python train.py --d_shared_expert=0 --moe_layers=[0, 1, 2, 3, 4, 5, 6, 7] --groups_per_token=3 --init_std_router=0.0126 --norm="rmsnorm" --tie_embeddings="early" --beta2=0.99 --batch_tokens=[65536, 131072] --dataset="wikipedia_en"
Below are experts of layer 3 (counted from 0) of a mixture-of-experts language model. Rows are named router (the router's row for the expert), gate (a neuron's input weights, with its number), up (a neuron's input weights, with its number), down (a neuron's output weights, with its number) and show model dimensions 0-63. Each number is 500 + 25 x the weight over its row's rms, rounded and kept within 0 to 999. Numbers have three digits each.
Before each expert's rows: a language model's description of what the expert responds to. This comes from a sample of Wikipedia text that the model never trained on.

# expert 25
It responds to: Word-final pieces. Closing pieces of names and words ending before spaces, such as -i, -os, -ley, -ama, and single digits ending numbers in tables.
router:500502475550388540580458473506499433534442442497509464535513500474498513502503487495482501521517451502537492437468514585534493488498525497498500499484553519534495519505488487511523476505499505
gate0:516481541488472512530482523501517488508460487485552487472519466514516549545515503470500482527502475496499512480484504505555493537463475473472519459499525522494495513500543533480525512531521512
up0:526510496505503500521494527494529489533491488466511472486520491473499589508546520465504492510513478502486521465482509493544494530481473477481523471501547546480477501495527544499555535505507518
down0:511520518495459526497493482513469466485467539477507480455540514485486513471493529494496508532532451523462564527482503451496517526488454467456499509519517514497461540487529456489469481478462508
gate1:503504499496508501501491518523479497462474509495490468495523540520458517527512468468478463514486484512460509455497512499523498441466489506505511541492525522510473499531522521468511501515460522
up1:525464487510500519510483502538465493496479492483507496507542531536455483521529531488499488538478478481445519467509511516531508463500487505468491536489500529512471516490536513467520478532475525
down1:481478487483496538516478524535549475445483512443489495498530485555487557492452509517462467460550505465509524527471463486465451504443476495475523503481495463504488487507521477496554446508479488
gate2:502490509506469539525532525501509533519465490522489504518529492490491480534499475526499530491483478463565490513483515524554516555465509480489491502501504508463529484540541481554487486519475530
up2:509475513519477515553546523494562506529489517507483513510538492480506510519506466507522528548503484471524476518501484532533526549496531474516507504496508541477567501532540499535479473507477537
down2:551501502514486516490490494498518507498521506488528517534441480497519496500492493485483521463494503492528489498548520462495496505505501531515527486523480468520502473525527493538532489523521497

# expert 34
It responds to: Name starts. First names and opening pieces of proper names, such as Michael, Thomas, Mar-, Tar-antino, Bran-ham, plus section-heading equals signs.
router:485466508495496504506509503461498498506464515482556497531468507509482505526486540518518506470496481482485531503478515566507491446504461514484500496458523481492488536545509487510501482522507479
gate4:514497520512487522496491495538480503480481491467487489468546516513553513502563459531436545505478499523514485492452537523498500496520468503535483495505500509463534469498494532536489536487524525
up4:519508474509496498481494480490513498491497497463481526477552493506518496492514520520489529527481496492541507498487521514540507538508496524527474512512503554474535468503466533523506536498506497
down4:562499496506499494492526498518473518459481489485475464559539517491468458463541478475495515518508527510503465485483516394500487555506491498532484502526450490470512496485503532482489538497538487
gate5:519505478505499507503500509530483490516511502518487512547508495519456477524523524512520538502474498471494543489520499502503471522497512515486475461476524441484479514482539491528539482488515519
up5:511477470494518481504504498514458504491510498503489493521525504499476494516497553491507518499507492455507519471474515478484481506497502514498502475478485462488487533496492502516560503457512553
down5:471500477499537472495515516488491522523489531474506470534492475509542530447553499527477482511493526510478509514489521380498499496468542523498489475495511474504536474501558457494474499522516497
gate6:504499481486515468531507499466475532519466513464512528534540505530453512467548508528551483504490493502492547529482470492491516481521487514499448488476531494491516502488466478525545489568459539
up6:502516503472484506510518529464491514498453525482501504491508485528466467484558484527515516514491490537489506487499494496507515474515496493523463479480549507466494450495518468493480479539451509
down6:486494496492515477502510477517500535491541564509504547505457495506491513483500483509522508460536524510486506543525510380506481563510522524510490545515543546470474516520517494508492489471491500

# expert 42
It responds to: Place and organization heads. Head nouns ending names of places and organizations, such as Street, Creek, Square Garden, Racing, Team; also possessive 's and section == marks.
router:511493520542394547553458506506501478515443502497505468499504479493498505540510512514515446509514455528532529475480491581536505488475502502532501471484532478533480506494526524563502498506501527
gate0:478487548508479519471470568471485481522475565462526526500492493551495517500531522493466490508540481507490465490511494521513525482524513511517510485506477528502482487530484490495468481452469481
up0:494478503518510508479479503513506486524467514463516524516474511517472504489481507488443491480494493493484465516467514505493491497519520513505472479515483507516486500505473477500455509453494497
down0:541497491461538481530522503498483490474467490480476512466471509524515514500511489469487529520515470529485461436485482524516471537492504531547477501434480528466498508469510477514489467480537525
gate1:465513503540459514495510465490472483492483510498494510492436492488477492502516505511502497513450529510523519487512522500505510503512448501481522479499505508516471522506529554517488457475519529
up1:468502529529469512479503480479475477502497478489524509489467498485479510520526517492499496533418502488525490501529522520502508513476491499469489495506515494555476522520534545534505469493526505
down1:475464504498479514501510526514509464484469508495480510483527557512515478467494478477517428467473514456502519523510505470527485519535507522473508534523482490511469456509519509478522437511511491
gate2:497483517487511501510489465479479470511454507499456545562504515577500506489490478514480483488481496502487489477476476511494499485504465494554548466476550471517480471550464499489461444487469499
up2:463499516520515523518478436503502484473463516504469500509498490570494541522504497509485473478512520467498488469466480505482512465508441501523520460479512480479515474509469492526496447492489490
down2:493530475518500499478536478528479499490472494498473483499529468492490510465498491472501495508477553516476528463461526462510489545497467497517511475476482522522514569479527508452532458536519497

# expert 16
It responds to: Prepositions. Prepositions heading a phrase in prose, such as in, to, of, for, from, and by in "Preceded by" succession boxes.
router:527450480565428551541461480475502413506525512431519464499470537512511477506500547510511464502519471504517529473465485548542534533509521539500507490457505460526480525531495467497510493484508492
gate2:496482532478473482456479509524519516465511491533502487505512499504525458534468486537504482516509506513500502529524489509495507514543524580515495527486510509495467488495449498499517462488528485
up2:515469539512488495447502512485521491471507473516474501476498506519538464527492521531492476519529548487494475500506475490523506514535502562510514534498523522506466459486453489494515491481545474
down2:533479514525480521484462496473465448495530469524434503505494491546512462535469491502521495484517525475454491490537494431525490497509502460484517523494472481505490486503468449480473465488507522
gate3:522512483456487528491479518528512499496488516480505492496455539491488488479533513511494464574494498510520495528448510486459556431489523477484484503539496500538447474496471480464507512521488449
up3:510502519438488525469511499511519529532510477479474519493447532491498509465524496473508468544459478488496476492470512501438530463490511500538507493517503537556433473515491485466499527509476453
down3:511499497532497523499493489450442499446521493468539523502561483539522475483480503491531483514484505497514526507467505449475455483530504494484514523509477489492510510481492431504478508517529515
gate4:496546493509479538503507534475496482498490527511555519518476430465517515432537490488491521518474502481502479463502501505488516491475478543525494496473522520506497498507492475540483516510506498
up4:517518505454473513499516525505493498513480565474521541514463462483499513464542510515525508532472544487519503504505487552505511517499495495487477467534487544490501487522531480530462489537518494
down4:494501519516525499451490456460494537519495509477517451506503465431468493496503518498499523502464529511439506510535499491500469523466528530495497536501468493457506463500472508514516511497546516

# expert 24
It responds to: Main verbs and table rules. Verbs after a subject, such as was, is, measured, returned, served; also markdown table separator rows and header cells like Rank.
router:469488503528461510558543476463499492537450511496512530534510493520471501492507516522499477450528487502481536476455479596502477518505507494486500543456541483494505507511525494528510455506462506
gate0:501520486541463519539477490494532463509488460528486483552475490552467508475497484558576508522478464561484532501494525509522495518532505486455477550494526491498529557511527473489500490451507511
up0:463531481531467513503485468494526496484480473517462487533500483555502481447500512552527508493490462550526501467493531528494513484519488457451503526457520482491532529531518511506507526470484504
down0:509529500461481535535467532521478475496528452509544504503509495530557486484446472527537522540466530523479471516503488487461521473475503494513494474505493477484468513473573507456486502538531511
gate1:447525511511507480513511498492481527490472513513495491528461486462501546491487516491506496464501497508507537545524566522533515490472478561485480508505486476506483477499489518490510465476505502
up1:463525489493493514519496494507461499463479505499495483467454476492484485480498520525525487530499447470485513503469565500518484498479485544495459526486459492485529497521526528488466492488510558
down1:499470499515543500480541495487537523492483507470512549492503550497526494474482469514567490486473508483541508549502510520491472495471534538510485515490531532481504486510516494516455538519465484
gate2:531527476540501514500497518508514513482462481513511507565468518542490496459565501559465517498477512492519491520511499548510514505517519525535523477507572492487537544537535488520515540494532500
up2:498539488513484532528491475491530506506475473482536500561465522506495499469555503536466486500478468495525525462503534519550552485508498518541519528504538496492502511525506498531514530484523515
down2:512560482559501473496500503499520513514509491455524505508509518491503485528480490448540528465501524485436500477515496553503484456483489441512527473493467502526516511523530516514518519463496471

# expert 50
It responds to: Numbers and ordinals in tables. Small numbers and ordinals in sports and results tables, such as 1, 2, 3, first, two, the st of 1st, and League.
router:520502498547369535536461497509500433503458443542520481542504501513476480554525510505537477515511477546494473476486490556538526500520488486516500514543555504497488494521493506527522442512519501
gate0:480505489506480519500463486530468470531457462463460479480450523518464497534461502461502533490490517530521514490488532509485506500491533520470514483472540498496541538522494532519537513511522498
up0:445495511501510515483468504490451499504475505490460515509488523531450505497458474512485493491529501514508498474493540511498508477513497536467523451486538496501479502509485522493507508499497476
down0:479530502500512486495505506514498516491506543517498499491491544478491483490489472426457430482503523526509462505479499449521524516489497507488501512488455510488545464519485490489564495498507520
gate1:473524461482453517507497439502487499506488463505483475501482515496468463511504573511470530497479465508468482432470492525520516478516552527501498477496481515529496495507465525495504510501509517
up1:483505475475441484513511430507523482529479494523492499493510468519487450511535554532525483524463504471454518480461474525499466513507563492516508490498499517511512477504472531502488478498507511
down1:472483448537492525498529502497529486510534472452489525506491511480503515543485515508536522530472538472492451487512476473477513455502559472514517496489518531480506498497523472509479465525514532
gate2:464547516519469515497467537529449516528456471536497474495464489505460464478542500480440540510471494526492519493474554504495500511515470466521472489490525525495505540510461507500494471464506527
up2:483487529442525469483517522508520535491491476531507440503545506482539493477447526488502514511502509475535519535525486502439470521485520491510465485525489506496496481514474498538501508518511517
down2:513465496479479513481481484502482491480512519479483514514505473519470514501528516475478497520505470507510500480516486439559494529495499490523529501512491516576500455505505506452522440474490491

# expert 53
It responds to: Prepositions opening phrases. Prepositions like of, in, from, during, against and sentence-initial In or On starting a date, plus became, remained, since.
router:557451482562425537530467479480499426500501506491520471503508514481476482520531545491521438511530476498504522493456516561545495516519501514470500492475499488498492529540506471475516450499496469
gate0:459505502481470536512515501488481501461461500516509528508516495517476462508478498507499500499497509542442484460503544513468528538509481522518496494505490511532486540532523527558481506516499479
up0:488481485496461511545500486505499485500486538487546511504519545540506484537495509463491492488466541529475485481514520520478504524532458504500471473496509519518497498510544544536477526488473498
down0:469489418483513486523518506479519540490513475506470563536437493497507456525494499521526475517511512468480543533530500499510533515500456461524479492512456508524549529449521506494504469515492535
gate1:450506504521466507540504517497510480500490462506540534551504487515499541469534492488471528478485520491524461467496531536510512494475539517500493488516523504467496453523518506490525511526477474
up1:473492535505449511534498517521532463502475490478500531522521498505513513490529476465459507498514486469531492492500436534519514471476534498490524507526530512469490458514517524525526534522498520
down1:523527525437538465474508516533505520471524533490494478521467523446539528538521492488450454517503506509488512516474465482466515502507500503480472473450476502493503496551488543481533508500460475
gate2:497506499534453529512465530501506440491466513511501513512463522509504509453475498499518509511499518535517507511460544550473514531496505502531490502511514479524523540501498482532498527489508475
up2:518505511504480511476468508512500497530473511491470513495452493520519536445504434469500519471508541504512496499435533550497488540486523486543497506526513491539513535495493474538456523495478496
down2:502498479502494501475464514527471520463501485476515512521503502474523499497502490499537470472499543491495497543545475482529480514482517475491503485490531452489503474474551525483514479519542515

# expert 30
It responds to: Clause ends and quotes. Quotation marks, closing parentheses, and sentence-final word pieces such as grief, plus which, would, will and field labels like ISBN, Website.
router:507475524543426522535506491470499460492475511509512518553533497499525552537520526525524499519540524518482462498488475561504469476507511490510501534488484481486487524541531522493517503537504489
gate0:515489498532496488487500477478500528461479528469549482496494466568484490486469517499496472527506510520516472482514502517491498524497456534487491511512467459454507526545498476547493460502473494
up0:536506515533483487475498491489488511470474536487554484519522445592517502492485505506504515541502514517526459482512492506527530506479419528513524499538478457469492558518483483529490474499495476
down0:502483483494512480493517501489474519514488526507448477500483540473528452487501493505541481501495461494496507497504483471513482516551465541460535509544487505500503487476537508531530510496491524
gate1:491552481540479479491476485488499459514485514495445493494510474502476486452514469503492447469522493529528565453506507504481508528470478501531495514488521477472481481481450492496510484457545446
up1:520533471520465536496500510478514483476514486509482456509486487471497518482514453485501469506520482508514539514482508514507472501488441502523509477535525427513530504505452505499474455438514438
down1:513536487502465481505507519453477538486538518498465523509497472519514523525495501478490476528506503508514489500441489426526542501478491496532536479550514473495512508484488513497460467526478512
gate2:459560487521432499518455588539521508498494509492507474486520527461496495488508506484528519504499472521446491480498469509471513452488486480483485486531498458507545499512504482486558538468503460
up2:470584451538472518533469557481501464521466466506477518514509549445510504468554479431530525505510469499470469468477494506455528485541484482481523494486526477497528509516482483473549538504494439
down2:491451479498438565481476515560527444490523467470514508521472480482499495482512478506560497500489506478503505482481509514486486469522517497502437521507515513469509467498492478489495461509499509

# expert 63
It responds to: Modifier words before nouns. Adjectives and noun modifiers before a head noun, such as Sports Complex, professional, Indian, music, piano, plus However and these.
router:486495472540419529547485496482499440479467514520528530544450577500504521502491520510468443489526528524483462452473503548508481485503507486495499496478558470505491496551504522510481517511469492
gate4:492532460525486520498483537490475518488525524482467521515476515513513510481490550549461488529504488505468493496489464490487483498518523529510468487503506486454491496482517537480546529540509528
up4:487552471507503495530493528447496499483501503466524512508500477478531514479490535516456447522474497498470482500476511489482492458507493522540448521495516499472519485488504520513527507521542501
down4:463546543467474492515502491499491496467517496503493473504512459509520504476503499501537485520468504488524477522511495313489507502545524502497527487519470484516506471506532516512489522494541545
gate5:488503502540494490510464529486468488514510481511552477516435512484520519499465491495495495500529474533517525453468506496530531529525482559512504517475533526517460508513498519533505475463504519
up5:487503522520522516493474517495484520507486483536545493504438471511532531485497524485511471504497477498488510510494477518521503549541490542548548486508522559508452517489510509527526478465528471
down5:520484501514516506481518509511544500492488504516486510549452527547499516524509517456489499523467489466492542488524505440502482472496503502528535504515483482503541466479512507495485521480506478
gate6:502515486529466507480487484479514500533475483475499506500465531527480497468497482479478517520494547460484450473485498500521472503518529525508501528472558528547521529509512503514478534487524499
up6:507493488531488523508517525501507484510475479485524505485474560527519505448548491504477515552507529467466449490507511535516503490540568535505495513485540539570476533482529523493481522473512523
down6:516502508483524496511485472505493464492487485472475491509531498490485466467498513483526506533526551492477484525486558458475486432480482487510475505484523480529489512496526482523482453472488487

# expert 56
It responds to: Commas, dashes, semicolons. Commas, colons, semicolons and en dashes, especially dashes in score ranges like 3–1 or 82–77, plus the name piece Born.
router:485483465553460541539497469455501436524467508494518499517492526477477506501481513469499495504527477512490454483469509569531511470523478523504499512475522491557510551554507543488485441535500479
gate0:530484499512503509487467531508456477493495516510518525481488458573504513532482523494530458519499498459525541452489478529499460506525514541513546527476483509480496497498516499510464538484509572
up0:505513500507513504455466524510444502471487493494513532509514462552493522502503494492551472480487474471499528486476489489501458530499517547490506516490485532487503504476527531514483538456496528
down0:468496487473529528478463497490475506520519511496527481451514521519485473450521492495541512489515564526507492495511451454493516508485487465524499475487479437454506510475484527487505547495535475
gate1:448501490453482497499457497529476488466500514443492484460499518477487485484531489455472490515524504505498524421508531507487492434478475496497475534515533512504471489502511482481520521463478491
up1:431478482506495505491469501541509466489489520474456493480516511512477508508521500501512506513473471507487526416505527498495490443481489534477475528494528511504484523504508486484498483467486484
down1:467500495463487502504542533527534460446503549483579525466472473523495512536517517458500502478499482532459516511479499466529493512513492457508501475479478485498495468459498496457527512504519492
gate2:463545576485463532518499522541501477506468526514510475477513512504549523508493522451529476524507472473487468504491470522518502520544505495518515486471544500534511517504525526529486516476514448
up2:479557565458494498490516535503504497520472523527518467449450499525532535506477521471493502501513468486475505514488513512503461500541477512528511498509483483551539481494513520501470511468499453
down2:546519519523494526484471439529501512496492483515509485536461513449507545523522468498464520503542531480467502528502492451546490512469466506526525502498535501458541446525568513490514514518545534

# expert 26
It responds to: Colons, closing parentheses, name starts. Colons, closing parentheses and quote marks, plus the first pieces of proper names like De, San, Z, and the verbs began, started.
router:527463497550479521528474531472499452478481502515533510536506483502504546486527499480502536486517439528495491468481505563529480465483465523481500511502497470474496527511518478505504495505462468
gate0:521515496534493534544479488530486500508486465461509466540490510509484486478523470472508508499480509535503532481523505504505478468465512474506495500480522421495474537510537498480491534481578471
up0:539493488501501515548512512495476508518506470489497480541510501549456507477517451501486494518485515495502473521509464490506517503497502480503517524480492433485511518508525479466509528500565485
down0:515509543486502482515539519479502522526509490474500471460491490493518496495519473506467489509490513495446506540487471455511476473497513499488507499516507469480460459458534503514488481433504516
gate1:534540463532482506498474481492513485470460496497472486527530520526529519501534559496478519509509479445482511494490522517555517464526497522490530509477485496445521518487531512535502522537516490
up1:498518484497472514502495504487509499466472481511457468510525536542540503489515564496465510504534481466472517526492510509527497477522521516497483536486463512457490481487513481521543530549529501
down1:508505502522503488508489488485449498519508465540498477516523521514458476465521491458461543535510493488510519540503455446505493457488531522495528495517507520470527503459479483502540473535490535
gate2:573499497521478518515473540511489461512478521495499501496532511500416509487532464472502521475521494485533513488512509538454522497462494532467496474567502492510502456486506484540469510472497492
up2:541473509522475515523516556494511492522469527532505471495527518516437509501542465472505507511511507509520511509518517508484461459467494506491503519564494497493491472516497499519454518431489487
down2:441509478486471498473494545504527519515526523525481474457477479542485508503431534538533494552476495481454472567519547521524481501509476472444497482531544516501512495528481473499479539503534520

# expert 55
It responds to: Name starters, foreign particles. Given names and name particles or prefixes like La, de, Mc, Du, Grand, Peter, Miss, plus pieces of French or Ladino words.
router:479490505506512499500519497468500505503427486461509526524470505467516515507526513464467466535518495530518527483469507569492501470499470479470501506450525476483479476499502511487508447509491493
gate4:471488463505509506499505442525498484467457474470475509492471473519528506481518497514530466512505512514516514561483508506506503482498476485462484468471504509489543509520498511487525499507514493
up4:468491494512464524544477429500522485512462478471462484487475495495511525453546491521532473465475516505518523502443505486496497476474520476474501477452492491506513518513477509488506491530498517
down4:476518515521534483466531537472500531489516545478534462503522522474523502481530530496543501479470532488496496473487510467533518548469495564515545479497454469573488481463494495488525488537485468
gate5:510526485506495481487509501525509502504503503495490510523492481535528477464525519500484495501509510523510472487475496497474485509491523490475498496529512506459489511512483519520456517531499443
up5:513526505530518492480520488508523491515490481494499486528471477543525490457520475481509496500535493512516439476471505514488493490501488486489484511538498503481486480516498503485480528540472457
down5:490462483481512476509502497514493527567490491475495521497528492482464511492509516495513515516506472475517470468542476444499494486463503524493504502521519495464514486486548479513497556514524495
gate6:532496482474494478514491473469519490533507476542492539513439475513448472478490513509501458528498508473490501552451479508507506504546469462473483515556525477499497527484506527502505537552501456
up6:506508491490501502523497501513519505538498466530519548492481458520467522500493480499471473550487512521486508528465527511477479494525476477482509566518568494507485491477503519517542493524461457
down6:519491495506522497490499499516508488498471477530470486475530507549500457504463481496545513473481503493460482543481458462494472505502472457503506525561530511483540506480535483510484489513473498

# expert 45
It responds to: Line breaks, months, United. Line breaks after headings and table rows, month names before a day number, and United in United States.
router:492476522524417547539463468456502432511466486501541525536470507512471493514501521560480516487506486526526447490465521584578542479505508499465501528481489471512453522509479498493461458539524510
gate2:486515473483483490516482482499503506494510516495514499506467519520503501496503484500523501524530494458448462529496519496522479522468505521537481467513505455512498524514494515509498477548531436
up2:503523490487481527557505503498506513491503470506521516544522513497506493502508502492519510523519532478496449509508510500512485532461497468471505499520496463486474501511516518508520491525538449
down2:493473480488479506509519473508532496506501490539488498503505470506520473498500507489493486512492532514518491540525486445501475468527518493508473482572509475493549456456453517498467489499515502
gate3:491467496480477458496490524506523508518518486515463472493537529470513522509501490461504478517533500524502475471524516506475506541504542484522496497469489480540509528500475503471481530520551461
up3:479474477488490490530539522510502520546481487526430522478531500481507496490500489484516495530482485522468485486495498515502502558540540506515507508440523471535513521509509514517500553537529469
down3:491525521533505487509469476482511487501553492458506518507509502452507525491443514489460453517487524533508507522525480555522492476466485452487499543498488524478496481497489509475529485453506491
gate4:512507532520485516479480557468511499507507487561510483448524511461517523561500503493553478473518534481498481448545504521477493471504524477502542539515505533492481513514512468512480542495486495
up4:559464498524507488519511539485499517516495511567515470495528493534550518540522510492527487475573508428501521481526452538507512474503533489517520499485499537490505509503514477532498546514472496
down4:510513519554495499513493530489536514527499521532471521513471535526463506466494486514518496512522510491469489464516508555497484434500477469536554521515496507501504509473474506483488520465497478

# expert 57
It responds to: Commas, colons, subject pronouns. Commas, colons, table bars, and subject or object pronouns he, she, they, him opening clauses, such as However, Family: .
router:539462486546433527546493485470502442464490514529531531497488507510490508486510520501517464521491473513516485485426522541494516481496486544504500525529468475519497537539530520496479452522521498
gate0:444519517427491471481517498482466554532474486549499468505535464526489494492474554497518529505457497537485517519505450520504497455518511474478523475526543531486526522483516555478520476475505489
up0:477539496451467478488509505493482542510462503517512463485566452520506509445523538516515512506474503531452520502493472538509517470502493469484490486514520530475556492507534523508531529472497509
down0:523523477496477525507496501501519455515510530457516515539471519535480497515525497507474475460538494526479522504488544464532513473511446502436493462507542503487482480426522513476502493534478459
gate1:493513493507445543499447513508478481523457490482517517549507549484483501544523525501520475465512480468512548515525474496509507522489503508516480473493510521457506514539515508543510500516493500
up1:493465477487462539511476531533499491494460495501491473509486522495490516579530517511504485463506465474528535494518496533560502503491510523485503480462496510493506484547484504524494513476517494
down1:507486488511477526516446483501466454543493518451528520473505523483498545517463526511512468490506466489500506510513501404492467523529518536509524486463533518561517515484500499497504510527512475
gate2:555497532486501491484507503495518488501469520536486528494526471484468478495515548488543459502440482502485489474494497497470511500520521517499510467497525528494542509489510543531532526481521522
up2:562510552514488494505504495514517480485492545517493549487513483501465497476523524470537463501458499501522489468492473528507535478498509530474512462488514542483557501504510508526523524475524490
down2:481472497490522507507526492507477513479513487497505506475509486517476506468473534507487510509493522553503472522481499388491487515489547496490475475448503521489505513452501474473432506473546523

# expert 31
It responds to: Place and team names. Full place, country and club names, often in tables or after commas, such as York, London, Ontario, FC, USA, plus paragraph breaks.
router:482511486549396520529475500519500448523462487471518508503508502529517492499485499511502475522489496527507472502437508534542464517499445487485501505485497493527505530522507513509475498507493488
gate0:523524507487538469465458520514466518475505532519534514515507495504466467501491529543503464504498509473458535505487500503509514528507498552507507521492527483503486491451479545480474526468481494
up0:492523487506514491505458540542508509466497503495531498530506508501492491493501489512518514512502497498515532506481514501490515496461515540495499480514519476511475468467430533501500513522496524
down0:490475506509496497491535528492499547497504483493537514523513512455511518515516480538517474485533526471517492530514472432476499529457539530489566521530519509487491473497542471485460490543523546
gate1:506529487507522484492508522483482520531533506463509474503501491440453539483495487460505451509498553499498473496492486497481515481504486521544517470525509540500533459506499475474539508472519496
up1:495492488503518506514501524522485490506507475462554488494509468492462527508483469496462441503474527498472442533450466491513490548484495508510512499498529472519508495489550495458500517499530462
down1:543504522474541462496508496480494518525516519485518524499516475514465505488513475507521459530487501495465484532466493405491497530517505517506485471480512495516474494512515534474479491473507498
gate2:492522439494507506499477479557484481522494532463530516494520476525497447490506570484519515514531464485459502495457566529518482541489505498496485503466497503530513538489529502457514474524466507
up2:504503460512494505509464489537490498528491502490505487471485472542525433476513573511507488511517487494441479519450531502499480526475484515490479487470487458522525537508525496441492450512483489
down2:511488509507499491488544525510522481518497505495488546445493499445475477481494495500544473516530539493479491461508521418498466527496497482505484474496518541534496534518480481481495437544482522

# expert 0
It responds to: Foreign name fragments. Mid-word pieces of foreign or unusual proper names and non-Latin script bytes, such as Gabbana, Athabasca, Bhutto, Tamil or Thai characters.
router:490501451508517495519543502438499531547415490496521552487514533502510494502487525502509491441548484487504493478501547564498537499473539501490500460486499523515489525540516523506472488532514473
gate0:464510451500525460497510538466519529488491550512520493516507494485513500525509493498524501507498492482485454519481553515511470506528509458575465462529489523456512503465489507502439522515506482
up0:465501475489497495508507542454480520506456526538512522519473514491510520522508522518516486485512511522505482491499532512515471501516492438548492481515486499464492505507464513480447527496492438
down0:500455456468516480507521481486475517518485484506541513485562478509510456558509517507534467467532549535424535520459511424502497494469475468505499449482498497485507508511476479480494480520532496
gate1:515537536496475508496492497489489493514485490455498515509504454485499551473525509503490462507477510540520485516505536494507493527497498554506495521518510508491536499477502470469454489445503472
up1:540533533506468517487481530519502477526503515527504508519512468449518558526571515459483508505488514528541513519535498500494491537482495516491507518512520520517496485466506449487496505461528478
down1:516490530483473520495491486503492482463518474488504476512499472519481502461512513506446521525488549471492496493514518548538486502497503485485477530486488475486515539480564491496479474481470520
gate2:506533510491483467494482500508466494523469498541511529478503470494509484451520531483490508501480540469496487500492509506470509537479482489486500519485528485502454500513482524488511533467499489
up2:500517479468505486514523534512455487524482471556487538497507493493473488482473512462511483491485521476498507495497509503478514522448532452516503474453501505506496497525474492505504534477523482
down2:506520493505484515512506497507533507492515528472507457470515531542480465479510461518509499508536542507492522528461504374530488543471483470502482502514487506448499489523487503521491447488504534

# expert 21
It responds to: Numbers in tables and dates. Standalone numbers in sports tables, statistics and date lists, such as 0, 75, 107, plus due before to and AFC.
router:496476479549372535514502507462502455473474496519564510516482519520522473510494515504446488492494497507565471445480516570537493496451513505513500502467528464521487493500498499513509519550514491
gate0:527523462485450522474495512493539471510498457489494473522500488518479546505482549542480475505515436518480496463478500497544511475481517504518530488522472485494516510470475476559515516501509491
up0:524526508477463533505495503506549487496486481476468518531493479511460500483489540545480480514509445488473491484479516497529478486505509504502516499532491469510500479445477509542490494503492485
down0:454546474510501453450525533497496536510487513523508533510498482544532511499465503513518502500518487477528522469481455472430523494506478539525459517534531520508524457505514513526513539531478510
gate1:482526481517505512487465521474478492500470505473511497528480498481465477527492493476469526495514481473487506518492501499528467493489496560465524542484539484490503505501495533496436478502467514
up1:494522487511516514473453509490486454493489508479489471523489530448427508542481464439480503484493521466494497497523498529516530515491473554481525518474547515481534482533489539522451473518492492
down1:516493484535500464506507502500533508490521493506520491493498512515515458489514510487455489496493484473520500529520487395479469464507518516479522493463481494514470506468479465448536550474494473
gate2:481475478539481501552513519498515499507510533512507507504514500530484468520527483499508495478513508516473504542508497509457468506491451468485486520445477475524528521489540510505428503502480479
up2:513463496535508507539517532487515502521490518471506480501510503524479475498545518503519474448514524477504527519512495521472488487521455470497467538457480494523520511509513496536419517523484482
down2:507464509511523514526480516499509519566508519489424506488517490501527457504473461498480507528534512501458506527504498457528561502563485456511506495535472493471475473502463507481523480465539485

# expert 29
It responds to: Word and number endings. Final pieces completing split words and numbers, such as -ia, -os, -ov, -antino, or the last digit of 1941, 2016.
router:539487503578392539522471500462501438523476499492530517517488521490502526537512476470500479507522463480547510475487519571527503486492522496510500492487532509524473498526495522506513508490486507
gate0:524522522470478500542485506485494555513508493496537528465522522521489441487499479502480521525504511520495522483478482494517518516553498505475491499486510495493513523477458500509490515493466480
up0:518518536484502504511501493495531574501513529497511527475532514521467424497476475476479550509493510488486528485496517493527492494581479497492477487524547474466467507529506503556482524508501512
down0:464490527496476490505494517466531476527497486461503472502506503508530519516505523505548518500475494524474510503489510492471439472488511496536492504487515534514480506462474521466499486512505508
gate1:522492502496492517528516484487511472526519526527486506550471483526482497489503539488535482540521492497549514523504443513484536509473553494535494454508484519526479494561464488500483503474479522
up1:523492511529484506526516470526507479542506530535513496538465496520479519512459544503524521524523525490535491498490458511470520474497530491559506448508486507535454473578515492533476481490458519
down1:486474501496503488491515505485530503478487516467518483527507517505451474486521463545526483482481456505484450519520503492468507510512467499465525486511499485441503483451497484491499460475477499
gate2:515493513511488500473498491482524492518506547482497484483495431522505504468454433501477504529511472531472524478505523495496506518535485498525481527553504527505544489521509519501461476495511521
up2:533491505516494500489476480499508497514534533467493486501491437509512523477454447518473480521497483524494509485472547502505484517529477478530473503545485500479520497562500520466492488543523524
down2:462476506496483500481490509493493508492484535542465463462469514501533549490529540526487470464479461506489482464472501462495545542519523508460513456519471441549518484464478510464506477494457560

# expert 62
It responds to: Infobox field words, sports. Words starting infobox fields and sports-career terms, such as National team, Postal code, Hapoel, used, played.
router:483501497550388526510500479470500474512481498482476518509513494523514475495505483479512491507481488510489515468472524553484490494503521530460500531441546469497482522508555530483467511494476512
gate0:514517481488466476464517515488484502502461550495484554480463483540498494500516549469531527506492472482497498502472453501485456499459507498483488513516558523535491484492541539475515547526493544
up0:504526492497496491492502540513465485503446521514462541479483512503521496524523540464522498534458498503543485472492493500467466540494514505478467526532526529545471494521521523476515529503461550
down0:489515468508483505453518532517485507471538529554516509497517499486512523493537498535488473500543499490467485486503511436495528464484482521465489497477467498495493474482523538492501479498505539
gate1:530485488525485528500488516522471496486516503585527507481486552540501532511505495473491462506490441524533552482476474499518507497498446515491509477507487517511530503491480463493490503480443504
up1:538492462534501525477490503491489465489489518524509544504464497543515561476514518489514491469489506501557526523452473509474517537503490484495510468499472520524515500495499467522470488509458527
down1:494533480513496496490529533500491520472507522488497489476468468470448525483480487503562494494480470490527498527511462464478487525526459525478456520535519507472571512516495500503512505481518517
gate2:504465499510463501514523460493498500511484503503492492545478498462551490510477504476517543526483500513487486520477482522541486489524534514474534496494513480478478488507489526506493493530512498
up2:492490530491481484488532493505490516537491551503515477517483525490516455480527513483486507543494477536442494516486522534548483469503529536513510467499524503481495500473503526475512519503552516
down2:475463476474491526492488505470502501519506473525516495464504492484454483492517522491525524520494501457513493562503513482536493437441504541457497489479560555444553470502448455538506514493499492